config.toml
n_layer = 8
d_model = 256
n_experts = 32
experts_per_token = 2
d_expert = 160
d_shared_expert = 128
activation = "swiglu"
moe_layers = [0, 1, 2, 3, 4, 5, 6, 7]
router_score = "softmax"
normalize_top_k = true
routed_scale = 1.0
balance_loss = 0.0108
balance_bias = false
init_std_router = 0.0133
lr_router = 0.000485
vocab_size = 2048
norm = "rmsnorm"
norm_eps = 1e-05
tie_embeddings = false
optimizer = "adamw"
lr = 0.0009
beta1 = 0.95
beta2 = 0.95
batch_tokens = [32768, 65536]
seq_len = 1024
train_tokens = 792000000
steps = 16509
dataset = "wikipedia_en"
Below are experts of layer 4 (counted from 0) of a mixture-of-experts language model. Rows are named router (the router's row for the expert), gate (a neuron's input weights, with its number), up (a neuron's input weights, with its number) and show model dimensions 0-255. Each number is 200 + 40 x the weight over its row's rms, rounded and kept within 0 to 999.
Before each expert's rows: a language model's description of what the expert responds to. This comes from a sample of Wikipedia text that the model never trained on.

# expert 11
What it handles: Personal name pieces
router,192,191,216,174,144,234,248,261,200,250,180,246,184,122,193,171,177,181,230,183,219,241,112,106,204,218,274,219,129,189,248,211,204,249,207,217,229,162,218,270,181,218,206,235,156,231,246,150,137,154,185,206,229,215,230,249,214,264,215,171,192,112,194,203,256,173,145,236,192,203,145,144,247,200,196,131,213,218,239,240,269,110,210,176,254,158,185,149,239,239,221,243,214,182,190,165,262,121,135,244,211,195,205,238,227,194,213,174,207,270,192,181,187,173,213,233,192,242,191,213,188,158,142,156,235,196,151,290,173,220,173,196,251,205,189,276,197,186,266,228,215,196,172,210,251,242,155,201,190,179,146,214,188,234,257,240,118,266,134,239,176,201,233,222,164,231,230,156,233,213,154,259,243,240,237,159,221,294,143,174,165,104,219,164,243,170,203,279,203,213,131,179,137,197,229,192,192,145,254,155,229,242,159,146,136,219,250,224,194,246,199,186,213,270,181,185,256,208,194,251,170,269,209,232,258,188,230,217,206,183,255,201,188,198,250,226,151,201,93,247,177,185,202,202,199,242,251,221,223,239,257,178,281,166,236,207
gate0,207,212,201,197,100,242,212,130,199,220,192,117,207,183,225,242,238,104,182,205,184,197,184,231,232,250,205,162,194,211,163,246,237,206,191,239,215,273,95,185,206,150,219,216,190,199,196,208,255,171,190,112,174,131,273,168,193,232,232,239,284,183,203,204,230,240,124,225,234,183,185,123,105,184,205,207,149,235,218,182,242,175,192,284,234,130,214,244,203,171,235,195,225,185,256,193,166,258,124,148,215,217,208,159,218,236,220,186,222,159,234,227,181,163,196,181,252,253,210,179,161,224,228,206,180,190,213,221,199,159,195,184,105,130,224,230,213,218,186,173,245,244,209,214,264,187,130,305,248,238,131,273,215,182,183,221,176,197,212,151,173,215,252,219,242,184,264,234,178,159,139,159,211,219,236,156,144,135,273,198,269,238,259,194,132,244,201,200,103,153,179,209,166,123,212,165,222,276,193,203,163,213,178,215,202,240,244,196,176,191,234,223,220,195,172,156,185,271,180,219,167,271,229,201,232,227,233,222,230,181,205,141,228,169,233,166,274,129,158,224,267,224,210,186,172,165,168,180,202,217,229,179,239,131,206,98
up0,279,139,213,192,161,238,177,193,180,223,176,146,205,216,122,213,226,274,249,194,210,178,165,194,207,319,114,205,198,241,172,232,201,244,191,215,232,238,163,172,214,166,209,192,219,186,208,224,230,172,229,180,220,145,210,259,213,186,258,241,293,144,128,188,261,208,132,211,276,165,188,185,123,184,166,208,144,215,156,139,266,207,106,175,188,179,241,196,214,263,233,186,192,203,181,215,164,180,84,160,210,211,195,255,251,280,215,188,268,197,182,155,172,220,210,175,243,219,172,284,188,254,106,115,201,314,184,195,240,214,121,214,172,151,213,199,204,178,223,227,201,257,177,215,231,234,304,168,209,174,189,228,188,170,234,231,177,158,181,148,128,182,179,165,174,172,180,155,165,227,242,166,156,192,210,194,176,249,222,190,270,188,281,142,203,242,181,243,123,229,223,190,136,198,171,171,152,189,217,172,205,214,192,241,277,201,186,130,179,236,171,241,249,218,225,189,236,185,150,191,236,239,191,231,177,237,186,241,171,145,156,250,242,207,194,213,267,178,145,240,215,172,244,249,185,177,170,139,190,196,225,244,259,205,266,199

# expert 12
What it handles: Table pipe separators
router,173,204,234,150,226,214,109,188,154,249,191,235,217,234,225,234,156,186,253,190,138,165,286,207,167,184,173,264,173,257,150,156,254,190,219,278,173,204,162,175,236,188,162,206,152,167,236,184,271,250,286,205,217,260,217,160,248,220,207,92,244,188,126,173,193,268,157,217,256,182,214,201,248,216,166,127,231,208,193,178,225,270,197,213,188,260,136,274,227,173,103,172,253,165,164,132,228,227,191,243,226,201,140,199,152,196,194,116,212,161,182,191,248,211,167,192,232,281,189,164,272,175,242,207,170,212,194,261,136,174,189,181,213,249,145,209,191,185,159,194,243,262,212,203,247,86,192,167,177,166,157,231,143,180,181,223,193,190,156,224,208,211,177,186,227,231,151,169,197,186,179,165,209,240,189,220,188,135,242,251,168,228,152,214,162,168,152,168,175,209,256,123,199,193,184,235,214,302,152,203,261,145,158,215,160,231,150,235,227,208,216,160,120,207,269,228,206,230,206,198,208,190,184,160,214,302,210,182,205,239,170,150,232,232,210,216,146,156,145,217,148,242,162,137,174,182,221,187,201,273,241,166,145,157,244,218
gate1,97,177,182,184,262,211,242,140,243,186,172,226,251,215,258,187,169,227,196,260,202,194,240,110,183,160,222,178,193,239,222,117,202,153,183,182,180,194,143,236,210,179,159,260,177,247,235,215,146,236,182,148,161,261,181,203,239,216,255,229,174,245,159,291,234,257,206,160,147,176,201,180,234,226,225,169,246,185,214,162,152,153,215,208,281,184,152,182,179,239,225,233,157,134,197,201,232,241,245,239,197,188,232,213,210,241,181,223,223,203,202,148,146,190,108,157,148,166,186,234,183,156,255,158,232,182,217,187,166,231,251,149,162,175,247,162,203,242,180,152,164,173,203,180,213,206,229,170,281,158,201,190,205,175,242,229,281,226,174,156,168,181,264,156,203,174,176,236,267,262,223,245,190,252,140,210,175,227,170,186,184,218,222,203,176,260,298,248,217,155,141,301,172,176,234,281,166,164,273,215,212,212,151,193,244,141,247,215,152,201,228,213,189,180,193,199,212,164,197,83,230,274,246,190,179,190,301,169,240,209,259,188,214,210,170,213,160,237,172,204,250,114,173,234,118,146,232,183,202,194,242,265,281,217,179,216
up1,189,180,226,203,205,187,191,144,204,169,208,268,190,246,201,157,231,220,201,193,241,191,165,212,185,262,107,330,181,188,250,253,181,141,221,205,137,213,170,190,216,143,190,182,217,212,229,170,234,148,208,197,232,179,147,237,240,177,163,217,161,229,216,162,199,214,247,208,216,226,240,203,198,153,204,216,197,218,174,140,155,231,181,154,137,116,226,205,229,236,239,186,163,208,214,181,110,179,84,235,214,181,171,250,136,220,237,145,140,243,234,270,250,217,247,198,246,190,208,205,155,197,190,232,231,173,186,296,223,168,222,171,172,236,252,243,128,224,212,139,141,175,171,221,196,190,235,211,163,232,179,223,258,225,235,187,150,218,195,212,172,193,227,160,245,208,211,160,167,184,166,211,247,279,140,204,191,150,197,202,220,204,170,223,209,207,235,236,194,174,258,192,237,146,214,159,156,232,179,268,170,213,194,217,211,125,179,183,195,130,228,201,217,220,140,241,150,282,254,181,196,201,167,196,192,231,179,206,229,153,308,169,197,152,189,202,146,352,196,242,236,199,174,189,308,208,124,190,226,179,78,288,220,224,239,283

# expert 26
What it handles: Digits in numbers
router,210,234,52,296,226,256,205,151,268,148,232,168,208,135,182,196,209,231,130,211,212,176,159,215,177,228,212,144,257,204,262,209,115,219,172,151,162,180,210,240,198,187,217,197,181,188,182,207,304,198,237,125,174,264,206,231,163,165,176,296,171,183,177,268,235,173,215,212,223,303,170,214,257,201,220,178,166,178,216,125,267,252,205,149,222,199,155,160,247,199,212,184,252,178,244,187,189,182,202,263,246,253,186,238,167,184,223,246,201,183,246,161,211,251,170,222,226,150,251,169,147,140,167,214,187,242,216,172,193,122,205,168,139,225,185,178,190,246,138,246,221,218,166,238,232,260,168,249,193,157,204,219,207,217,224,258,219,223,179,194,215,186,170,182,189,187,128,218,141,240,125,194,158,150,214,225,193,173,247,143,212,261,171,172,171,173,246,187,161,186,310,196,235,173,99,227,235,156,259,204,221,238,230,167,167,155,221,196,233,242,220,164,271,285,185,222,128,238,205,208,259,153,231,201,210,154,199,202,185,186,166,146,223,150,254,109,210,189,200,173,195,159,209,238,143,164,165,202,266,171,182,182,165,228,228,214
gate0,182,240,275,179,157,204,190,213,272,200,144,179,183,266,178,187,234,194,201,258,163,186,201,145,266,240,273,239,219,150,193,238,121,239,186,178,301,193,217,222,200,191,280,219,184,162,221,175,153,213,211,153,199,239,205,211,207,206,160,142,229,202,179,164,154,221,209,247,206,233,219,222,244,220,169,129,279,184,190,189,149,211,205,92,177,182,162,165,201,206,181,130,219,265,166,188,140,176,271,210,188,225,219,222,213,183,194,228,209,199,139,233,171,148,161,154,219,157,118,202,189,184,166,207,128,171,155,137,230,205,143,277,145,187,162,157,153,195,202,190,193,186,194,224,177,212,169,217,190,291,243,111,211,195,177,182,106,221,248,164,167,217,148,240,265,132,193,160,204,165,215,175,160,211,320,225,222,156,221,190,143,141,231,190,211,213,174,190,199,220,211,193,231,191,172,192,207,314,274,170,193,188,167,236,172,133,252,194,148,227,160,171,257,185,163,179,141,122,216,179,214,188,183,269,233,152,245,230,154,224,180,305,115,254,227,225,177,205,180,214,172,328,205,169,228,202,201,191,211,199,230,183,236,230,147,209
up0,121,195,182,250,218,219,154,189,96,153,200,257,193,179,219,246,209,176,245,172,216,187,227,182,182,200,235,206,225,249,201,188,272,186,207,212,187,242,210,65,238,221,179,178,163,162,294,206,193,233,171,184,261,233,128,225,209,178,205,223,331,267,192,201,192,211,245,228,231,209,221,260,188,165,212,183,134,196,211,176,170,165,218,211,132,215,210,196,210,236,186,258,186,252,85,214,267,136,217,171,142,187,212,170,154,192,202,153,197,211,208,199,101,210,214,194,202,271,182,320,223,216,238,178,269,207,132,195,187,256,233,209,249,132,182,197,137,182,176,292,209,220,183,198,204,146,183,167,205,127,245,229,173,253,234,117,197,156,222,226,239,225,172,236,130,184,186,181,238,215,213,203,226,214,219,189,175,180,186,211,184,201,179,264,219,186,243,181,219,176,199,173,202,215,218,93,258,204,108,284,160,225,204,188,189,225,206,225,172,245,216,154,180,205,189,212,207,187,166,224,171,209,226,220,232,196,205,110,227,165,124,235,245,144,199,178,162,302,221,143,181,182,217,285,172,220,208,267,179,220,227,157,152,217,115,175

# expert 3
What it handles: Name-internal consonant pieces
router,200,160,245,170,197,257,127,152,221,170,145,161,195,191,185,183,207,158,218,194,186,129,266,199,197,160,255,176,239,241,241,153,236,248,258,197,202,166,137,262,158,272,207,227,171,141,218,176,165,186,249,165,146,240,196,200,198,195,262,216,166,166,224,206,217,208,220,121,218,150,145,185,190,168,199,170,238,170,185,223,276,159,176,265,196,197,178,225,231,162,176,174,203,210,260,178,102,205,170,238,135,184,178,229,216,167,184,253,211,204,166,176,201,229,269,154,235,246,183,258,172,167,170,177,180,167,227,256,169,305,204,253,143,217,200,195,151,189,225,168,274,216,198,260,200,201,207,217,189,191,193,179,207,245,268,214,137,195,203,211,138,73,201,166,231,148,231,240,254,138,108,211,240,187,160,270,202,233,227,241,287,200,194,122,152,183,206,159,174,240,156,188,152,148,206,174,159,186,230,169,221,181,202,138,175,229,196,159,188,252,195,206,191,248,215,190,240,268,205,201,217,208,223,255,119,270,198,98,288,235,217,148,279,114,224,222,209,153,139,189,259,177,231,233,196,237,250,157,197,220,255,174,246,258,240,211
gate0,170,213,181,261,217,177,200,231,243,198,176,160,188,144,170,215,192,165,180,103,160,235,205,157,158,159,164,56,196,265,186,251,141,187,188,306,262,196,251,173,158,211,182,178,266,256,212,185,273,202,220,201,193,198,189,141,260,162,264,242,142,203,250,220,220,177,231,130,164,220,185,170,241,195,220,172,216,158,166,208,245,185,236,261,260,141,207,182,226,243,215,239,167,177,287,184,267,224,229,192,196,223,224,201,202,214,238,204,196,138,262,227,179,235,211,262,261,221,242,277,142,177,240,211,188,204,219,233,174,245,188,155,195,201,231,169,211,198,228,251,223,201,292,222,249,118,167,169,266,231,250,178,222,230,189,192,231,217,185,159,197,134,193,135,208,225,215,261,201,217,163,183,120,139,149,156,238,252,211,205,227,221,236,183,146,139,252,198,197,217,241,171,196,217,140,179,207,175,242,168,212,142,122,184,204,126,162,181,227,206,186,180,157,202,169,145,140,213,153,202,195,190,201,201,210,182,163,176,199,187,105,203,260,148,223,179,213,158,241,249,220,159,174,250,123,151,111,121,230,284,227,183,225,130,162,164
up0,163,173,190,250,200,216,270,164,216,167,197,169,235,156,162,166,266,158,186,134,214,223,230,142,159,183,199,175,251,135,165,314,205,171,276,201,306,114,176,199,266,223,222,203,281,191,218,188,235,168,213,145,226,167,232,218,146,178,233,245,254,206,253,159,203,168,186,192,189,215,182,177,258,161,167,176,278,184,174,237,284,164,138,221,201,188,166,92,190,256,201,202,238,285,171,221,256,195,224,227,234,212,242,219,187,184,202,203,179,107,271,240,159,150,231,263,223,218,205,259,246,219,217,197,194,183,212,211,145,217,194,165,125,177,228,187,154,196,230,149,188,306,286,248,192,205,132,249,260,184,172,209,245,250,263,261,163,144,144,150,206,166,139,182,190,199,225,228,202,135,170,176,218,238,172,214,217,159,226,212,226,176,197,208,116,135,213,252,194,268,228,228,166,204,172,225,172,178,208,193,264,145,166,191,205,185,185,215,179,250,209,215,230,269,223,216,180,203,282,158,174,166,210,172,193,180,182,172,160,154,209,144,189,158,207,241,219,156,216,207,185,229,222,210,231,215,102,113,200,252,205,126,215,222,254,177

# expert 31
What it handles: Participle endings and digits
router,197,166,115,277,198,249,251,231,234,153,286,198,199,161,191,193,251,253,192,231,230,175,234,254,216,208,156,189,153,137,175,185,181,241,163,143,218,135,232,150,238,112,213,152,248,159,205,215,227,160,152,295,183,207,188,254,235,209,264,162,172,224,230,240,206,232,259,164,238,154,249,173,130,181,278,228,154,174,162,179,168,206,250,121,225,226,262,119,185,175,218,240,127,225,235,186,247,292,177,169,214,229,190,73,203,246,215,267,206,278,222,161,137,170,205,238,230,194,175,280,186,256,163,211,280,198,119,213,265,217,178,133,211,199,206,179,234,201,293,155,178,161,204,178,210,271,170,207,182,238,202,213,199,178,224,199,194,205,210,213,197,220,182,190,220,209,168,202,189,260,258,236,89,226,190,205,197,151,260,211,167,185,206,242,262,244,190,146,240,210,281,224,230,227,178,250,179,222,212,240,209,255,269,233,217,181,203,176,186,187,193,197,222,212,211,186,186,168,206,151,184,130,197,147,225,146,196,189,125,274,164,142,170,248,195,162,139,235,193,228,188,172,226,145,165,219,180,156,242,188,226,242,174,186,167,209
gate1,191,236,266,173,180,239,192,200,143,192,210,210,196,223,268,245,165,172,209,150,271,89,154,165,215,206,232,84,237,193,187,194,241,188,185,106,165,159,222,237,247,201,116,137,252,228,175,215,148,175,159,209,291,117,161,229,194,205,191,150,169,256,198,217,181,261,238,203,173,280,188,208,119,153,205,174,196,217,219,139,144,192,186,219,255,127,188,233,178,244,216,233,194,206,231,197,213,200,215,268,194,214,195,214,217,241,272,197,209,220,201,150,235,226,239,218,186,231,277,218,202,241,189,181,264,168,110,95,255,174,222,127,196,172,207,150,275,191,187,160,237,144,191,169,193,215,166,175,192,172,163,245,184,235,187,180,278,194,209,216,300,254,164,145,175,174,167,148,237,230,107,211,175,205,214,174,216,213,201,191,267,208,166,243,217,200,167,232,213,220,176,181,219,215,120,243,201,252,177,125,178,186,220,261,177,177,168,174,170,127,244,169,214,166,174,291,223,225,232,188,269,196,189,88,269,185,228,193,106,232,246,244,204,152,204,208,232,183,213,189,226,177,198,228,211,207,245,199,168,210,183,258,240,229,177,216
up1,210,196,227,202,179,261,190,214,168,223,162,214,192,199,247,157,232,187,155,214,269,238,200,206,175,190,200,149,166,224,125,220,196,201,175,164,135,201,236,132,114,228,243,233,231,161,267,210,146,207,190,191,154,216,215,183,196,140,198,180,166,214,139,197,184,207,148,166,219,193,145,238,187,235,120,172,181,138,221,233,199,139,252,293,252,219,224,196,189,253,206,205,158,235,181,202,208,218,219,173,213,166,193,178,121,216,196,190,207,275,197,217,213,225,177,239,158,154,164,271,157,198,174,219,164,253,258,209,153,169,196,166,153,189,164,223,217,109,217,153,232,239,150,255,237,210,222,202,136,183,124,223,225,225,183,130,228,134,144,185,172,151,150,120,260,173,242,191,182,193,281,226,138,156,147,204,92,226,253,235,234,162,175,172,225,186,211,162,158,81,109,269,166,210,245,114,214,131,235,135,168,170,165,215,231,265,152,183,244,230,175,181,168,179,148,160,213,212,233,214,196,228,142,285,195,238,112,210,251,213,244,278,163,197,249,201,208,211,262,188,214,263,261,145,202,220,211,220,219,176,162,167,208,169,150,221

# expert 15
What it handles: Table numbers and months
router,193,265,181,204,161,212,165,221,154,195,228,232,200,173,194,275,266,200,237,172,211,163,246,251,231,200,200,160,155,131,145,238,213,255,257,198,259,235,133,213,189,198,180,172,194,232,245,135,203,198,170,136,229,265,315,243,163,222,146,155,178,167,156,187,115,205,174,132,231,236,187,280,246,197,251,166,213,177,215,244,281,172,215,185,148,165,281,131,199,206,194,197,181,147,168,222,201,184,137,199,163,193,173,218,184,190,136,241,226,212,261,204,213,195,247,205,155,273,97,209,219,244,240,129,180,191,207,146,212,199,190,146,179,168,194,194,116,211,196,265,252,184,190,253,269,200,202,269,239,243,171,213,240,208,175,240,195,146,198,191,215,219,200,216,178,218,190,127,129,298,143,208,240,204,247,200,215,181,149,244,166,190,220,187,218,204,207,165,238,219,309,145,126,250,142,260,142,221,196,206,185,217,277,222,254,211,203,197,200,219,199,182,208,203,264,196,189,164,175,188,152,146,300,143,264,148,181,213,198,138,201,143,219,193,209,160,154,159,177,205,209,170,250,186,197,200,250,246,103,175,189,156,164,198,205,153
gate1,172,193,140,173,207,213,228,145,251,220,203,195,215,155,159,159,192,142,92,284,173,205,176,222,163,212,218,203,101,215,214,244,169,237,218,154,247,157,142,189,229,242,171,210,257,236,174,184,231,179,239,127,152,210,207,249,272,164,205,219,163,266,213,251,186,80,256,226,217,256,277,220,266,271,175,228,230,191,237,195,299,230,236,199,172,203,178,163,178,211,194,165,194,179,182,157,155,163,224,194,176,187,173,217,195,195,185,199,218,222,235,199,185,222,181,209,126,166,264,77,168,211,248,258,141,206,204,217,219,84,152,227,118,185,212,248,196,169,205,228,220,207,207,126,176,170,212,155,238,232,159,169,238,233,166,176,164,225,182,180,141,129,169,230,167,260,170,183,168,235,154,185,285,180,202,190,189,258,202,220,170,272,216,192,134,208,226,247,178,165,197,179,147,148,218,171,224,193,145,236,209,188,281,141,227,242,212,166,139,212,221,188,262,174,159,246,215,258,190,203,171,162,196,220,217,255,108,235,144,259,207,221,215,229,219,152,163,206,136,210,248,227,173,257,222,201,265,231,194,236,161,185,152,273,228,163
up1,170,195,218,225,179,203,230,202,170,143,184,228,195,180,176,131,217,289,222,210,240,226,181,167,261,204,223,158,200,179,164,198,164,246,193,171,163,255,174,216,192,166,233,209,185,239,188,216,179,212,191,185,152,182,261,200,281,170,241,172,143,112,201,186,232,227,144,186,165,267,206,143,194,257,140,224,202,185,129,186,177,201,177,172,212,203,167,223,184,177,171,223,186,256,275,206,187,212,203,191,129,207,243,227,231,184,208,170,130,210,210,231,214,250,223,190,176,251,170,233,182,251,247,197,236,259,218,257,283,186,139,206,222,267,267,273,268,280,207,154,224,182,208,206,193,201,195,202,239,170,191,206,287,150,119,178,173,190,216,164,119,246,168,214,173,207,231,189,154,211,171,261,147,228,217,241,202,171,219,188,196,172,243,146,203,206,185,217,167,183,263,157,97,230,265,129,169,239,184,132,182,196,281,170,259,181,206,225,211,150,206,289,287,289,224,151,232,223,199,201,235,226,180,134,184,190,201,257,183,222,217,246,207,233,176,137,189,146,91,230,258,251,156,221,154,245,228,141,76,235,221,294,229,226,211,158

# expert 23
What it handles: Inner consonant syllables
router,252,191,241,228,226,189,226,256,218,217,172,203,150,200,195,179,217,213,174,233,242,227,179,181,224,170,162,181,154,204,208,229,175,199,252,168,177,169,156,203,221,217,193,203,196,207,193,186,242,154,247,235,233,169,144,173,162,290,300,219,192,208,127,173,189,154,136,171,278,212,262,218,317,119,211,231,242,202,195,164,204,229,188,115,188,250,173,129,154,193,223,177,227,148,191,174,228,146,253,237,241,166,189,222,189,227,235,150,204,180,175,228,209,174,192,196,164,237,170,252,169,230,196,199,121,219,236,188,112,215,214,232,270,228,162,278,236,163,179,136,199,142,161,264,255,176,168,194,195,228,172,177,188,206,192,160,339,154,217,140,211,229,205,175,231,204,223,164,216,177,182,202,229,180,177,251,258,106,187,147,243,156,221,148,147,159,230,195,104,202,230,223,144,156,233,238,215,154,267,219,176,203,263,173,156,211,127,162,158,120,190,195,243,200,214,226,222,284,192,245,129,98,238,209,162,212,125,239,191,210,255,253,171,204,164,227,185,282,183,130,248,182,243,171,206,180,130,226,210,153,169,155,175,207,200,186
gate0,236,119,210,178,206,115,201,234,185,230,245,235,120,216,214,202,211,185,236,155,252,231,213,212,252,240,197,204,230,147,185,192,233,237,184,258,195,193,210,249,150,166,196,208,178,236,210,218,244,163,183,213,214,183,223,251,249,221,267,177,158,216,208,163,214,217,224,236,220,207,158,205,192,215,151,180,245,248,247,118,170,214,198,195,170,213,171,249,232,243,233,217,211,113,202,231,284,181,201,153,186,255,161,162,206,184,147,150,118,278,279,262,140,160,252,226,153,223,223,197,263,128,189,191,173,191,155,188,202,213,181,112,204,182,146,154,267,162,251,152,148,161,179,218,203,187,166,131,142,240,204,231,256,161,180,205,198,208,235,165,284,166,186,211,79,235,210,187,122,189,156,242,212,227,163,195,191,168,148,157,178,218,170,164,162,198,204,164,196,173,280,170,241,181,213,254,166,168,126,207,163,218,220,209,184,198,245,186,187,118,291,184,168,245,245,235,188,237,207,173,248,161,173,189,220,151,160,235,185,279,225,173,213,158,283,163,207,146,220,188,191,234,91,173,96,229,261,229,265,131,199,268,197,232,204,167
up0,221,260,187,298,175,189,206,221,177,311,201,179,233,195,158,174,187,143,231,224,209,196,174,256,218,207,187,195,213,237,189,273,216,209,254,174,263,175,220,116,227,233,204,144,195,186,226,154,188,206,254,155,143,230,198,193,201,133,242,194,163,144,184,231,211,213,113,158,122,221,84,219,261,266,192,229,193,216,224,172,242,196,195,224,203,205,227,166,120,140,178,247,192,196,174,257,183,227,218,225,165,216,164,233,183,217,224,237,233,251,285,200,291,224,176,198,283,188,192,169,179,248,260,224,210,164,238,230,191,152,249,176,270,275,178,125,229,171,165,216,225,182,182,143,117,143,248,167,201,186,189,189,202,188,240,179,209,245,226,184,269,150,124,186,202,185,180,197,212,251,226,205,209,190,229,141,168,209,221,173,195,179,176,197,197,106,218,215,251,109,198,151,252,261,205,123,155,184,153,222,172,184,158,184,234,207,94,248,131,164,205,204,190,227,143,239,188,230,258,185,232,236,143,179,202,205,251,195,231,146,216,234,200,106,235,176,129,185,195,219,206,200,222,269,238,150,255,240,252,207,249,193,121,194,191,252

# expert 8
What it handles: Mid-word common pieces
router,207,199,144,269,182,200,298,119,192,143,297,193,202,220,232,192,153,236,236,257,208,193,188,219,143,226,177,235,170,251,118,173,179,137,216,224,181,227,223,236,191,155,257,168,171,194,252,300,186,241,213,208,155,207,231,235,176,219,221,143,227,296,156,132,158,268,256,150,202,214,227,261,124,245,191,214,218,101,90,204,192,133,213,176,244,181,218,185,225,260,138,200,110,220,165,231,231,173,203,242,148,169,213,224,201,254,231,252,186,218,170,274,198,188,202,262,187,183,149,210,211,239,210,181,150,216,233,220,201,214,210,185,229,170,205,117,188,187,192,269,144,202,159,245,147,183,199,214,185,205,248,187,174,232,129,171,186,140,237,246,218,187,195,171,151,222,174,141,157,175,210,161,158,137,254,219,223,166,177,230,115,194,164,246,258,239,250,197,208,183,177,276,208,177,224,220,238,111,172,199,232,168,186,191,236,237,227,265,143,244,246,204,215,183,177,139,210,203,249,209,257,276,266,212,250,163,197,197,227,191,146,209,166,163,189,127,175,146,222,208,239,229,138,222,231,227,251,163,248,200,226,246,210,229,202,242
gate1,195,159,168,222,187,254,210,181,197,235,279,204,223,154,182,180,211,205,134,230,268,155,241,158,162,201,271,257,144,210,165,182,209,210,271,209,227,165,249,174,148,208,207,139,170,186,205,166,195,175,182,172,252,114,167,174,210,145,177,201,151,242,245,223,227,169,161,222,236,199,234,255,197,201,168,211,224,157,184,189,216,234,255,168,177,158,166,184,153,226,276,175,187,216,173,249,216,135,166,186,229,206,180,111,197,251,242,220,179,176,285,142,200,209,232,244,189,108,180,199,188,108,250,209,244,204,279,157,207,199,248,117,139,247,150,182,209,255,242,209,251,215,133,259,140,131,198,187,198,239,177,135,239,219,149,262,143,210,207,178,211,182,179,149,178,228,197,248,200,204,233,196,211,232,193,191,155,216,205,169,241,190,235,201,216,189,257,196,237,139,165,215,204,180,200,182,271,113,297,180,220,244,232,305,203,127,208,244,150,159,206,236,237,237,244,226,242,299,207,150,183,207,261,245,186,201,217,157,222,173,216,217,162,144,213,253,217,157,219,149,271,228,198,184,145,217,207,104,168,246,91,213,219,145,248,193
up1,197,221,264,223,237,135,171,245,200,92,260,233,210,191,184,167,264,222,182,201,234,243,182,130,322,242,206,130,231,187,160,249,236,176,147,181,199,208,227,167,227,166,207,193,136,194,158,172,203,180,180,184,224,235,144,196,237,283,170,191,185,168,191,118,172,169,213,181,186,230,163,172,179,151,287,159,208,187,181,221,241,201,241,138,188,202,195,141,165,163,98,210,153,190,170,248,224,171,231,235,165,168,232,244,217,196,234,233,236,206,184,187,290,181,225,240,198,229,182,229,208,212,169,245,211,144,170,123,215,203,162,235,225,163,206,170,127,213,170,180,202,218,192,219,219,232,246,130,199,278,209,260,179,193,215,118,189,238,270,160,207,216,240,267,230,164,76,222,180,188,235,181,245,176,258,165,189,180,248,169,213,232,294,174,172,232,121,289,165,278,164,220,179,202,162,167,175,215,170,174,148,197,242,220,193,163,208,233,261,189,196,224,178,201,215,178,188,103,233,224,178,209,232,214,197,150,195,182,187,203,158,228,195,251,228,216,269,282,236,207,144,155,196,222,270,219,246,237,145,113,219,181,225,258,163,111

# expert 24
What it handles: Digits and numbers
router,213,120,144,177,190,174,150,135,176,76,208,152,218,183,201,322,237,176,118,199,240,157,188,150,201,227,182,240,169,264,197,239,239,241,258,200,188,294,184,128,184,153,200,221,252,195,209,159,194,200,179,181,234,223,198,179,271,183,165,302,230,191,252,218,212,215,153,203,179,218,193,167,170,200,265,214,241,232,156,170,169,276,176,221,228,272,156,147,189,217,174,194,276,171,232,161,198,224,200,158,181,181,186,171,197,198,247,166,183,149,167,281,246,203,233,199,219,236,210,185,236,115,240,231,159,220,159,267,191,216,229,210,176,189,234,153,214,216,217,217,227,159,254,192,235,264,176,226,194,163,206,172,138,144,213,204,180,127,216,240,194,239,211,204,203,251,179,241,241,255,182,215,106,266,206,216,223,182,140,187,215,292,199,267,207,163,210,210,234,183,176,209,219,246,219,175,205,203,211,262,170,160,143,153,159,156,220,188,175,195,182,204,183,291,188,241,233,145,272,162,147,120,124,192,233,203,184,229,203,268,226,204,214,210,289,241,164,199,234,277,201,187,166,243,222,236,174,172,249,217,260,123,147,120,147,200
gate0,235,212,157,138,182,268,229,180,208,196,182,221,188,162,248,142,182,187,217,199,202,238,178,146,168,181,170,142,188,170,178,192,190,259,206,245,232,145,184,197,56,213,243,188,84,193,208,144,233,169,197,223,201,145,179,188,166,123,181,170,199,164,221,248,239,155,181,270,165,165,217,194,207,181,171,140,248,165,211,239,169,189,182,210,189,236,258,223,183,187,279,260,265,133,238,212,225,150,165,231,250,188,190,187,229,181,153,276,201,204,212,228,230,121,206,298,156,236,198,196,198,164,228,231,189,180,195,156,193,210,170,200,297,245,246,208,262,222,227,194,206,188,236,151,205,169,153,168,220,182,237,286,203,164,143,286,233,234,239,191,199,232,217,204,148,200,245,249,251,145,271,213,252,223,186,181,226,145,211,179,205,179,173,203,218,232,151,188,220,181,208,189,106,272,184,228,208,245,197,200,187,195,244,195,165,221,147,210,133,168,172,186,267,288,219,195,248,228,149,240,221,178,185,205,197,184,221,270,179,100,247,236,177,111,110,148,197,156,205,290,171,231,234,150,152,144,185,194,187,137,209,224,282,183,217,143
up0,198,237,208,215,194,215,175,173,178,213,221,168,248,243,179,188,155,200,177,305,175,169,267,279,228,222,246,192,230,248,209,212,161,193,224,239,222,170,183,189,216,164,214,233,233,198,118,249,221,162,173,135,215,162,216,223,228,179,238,179,218,156,188,139,187,215,221,222,250,197,167,178,195,256,241,111,164,192,250,199,232,250,240,183,203,170,201,238,236,271,197,153,179,169,139,234,132,217,206,202,195,166,258,154,226,223,217,114,210,156,118,155,180,233,137,172,151,143,227,207,226,256,238,209,116,179,268,178,203,190,152,124,100,176,191,186,270,191,106,162,239,195,233,199,156,226,240,203,167,236,209,202,142,193,177,291,168,193,170,205,166,226,238,246,229,226,192,205,198,204,190,172,177,161,155,258,141,308,290,218,265,200,287,270,207,204,176,166,212,232,175,142,193,236,158,250,289,209,241,238,198,150,200,197,159,156,286,222,278,208,215,243,178,159,280,224,150,196,126,181,200,194,223,180,198,189,180,189,254,247,156,186,233,252,167,225,213,224,292,225,209,149,176,163,141,142,236,214,171,253,204,163,170,215,150,198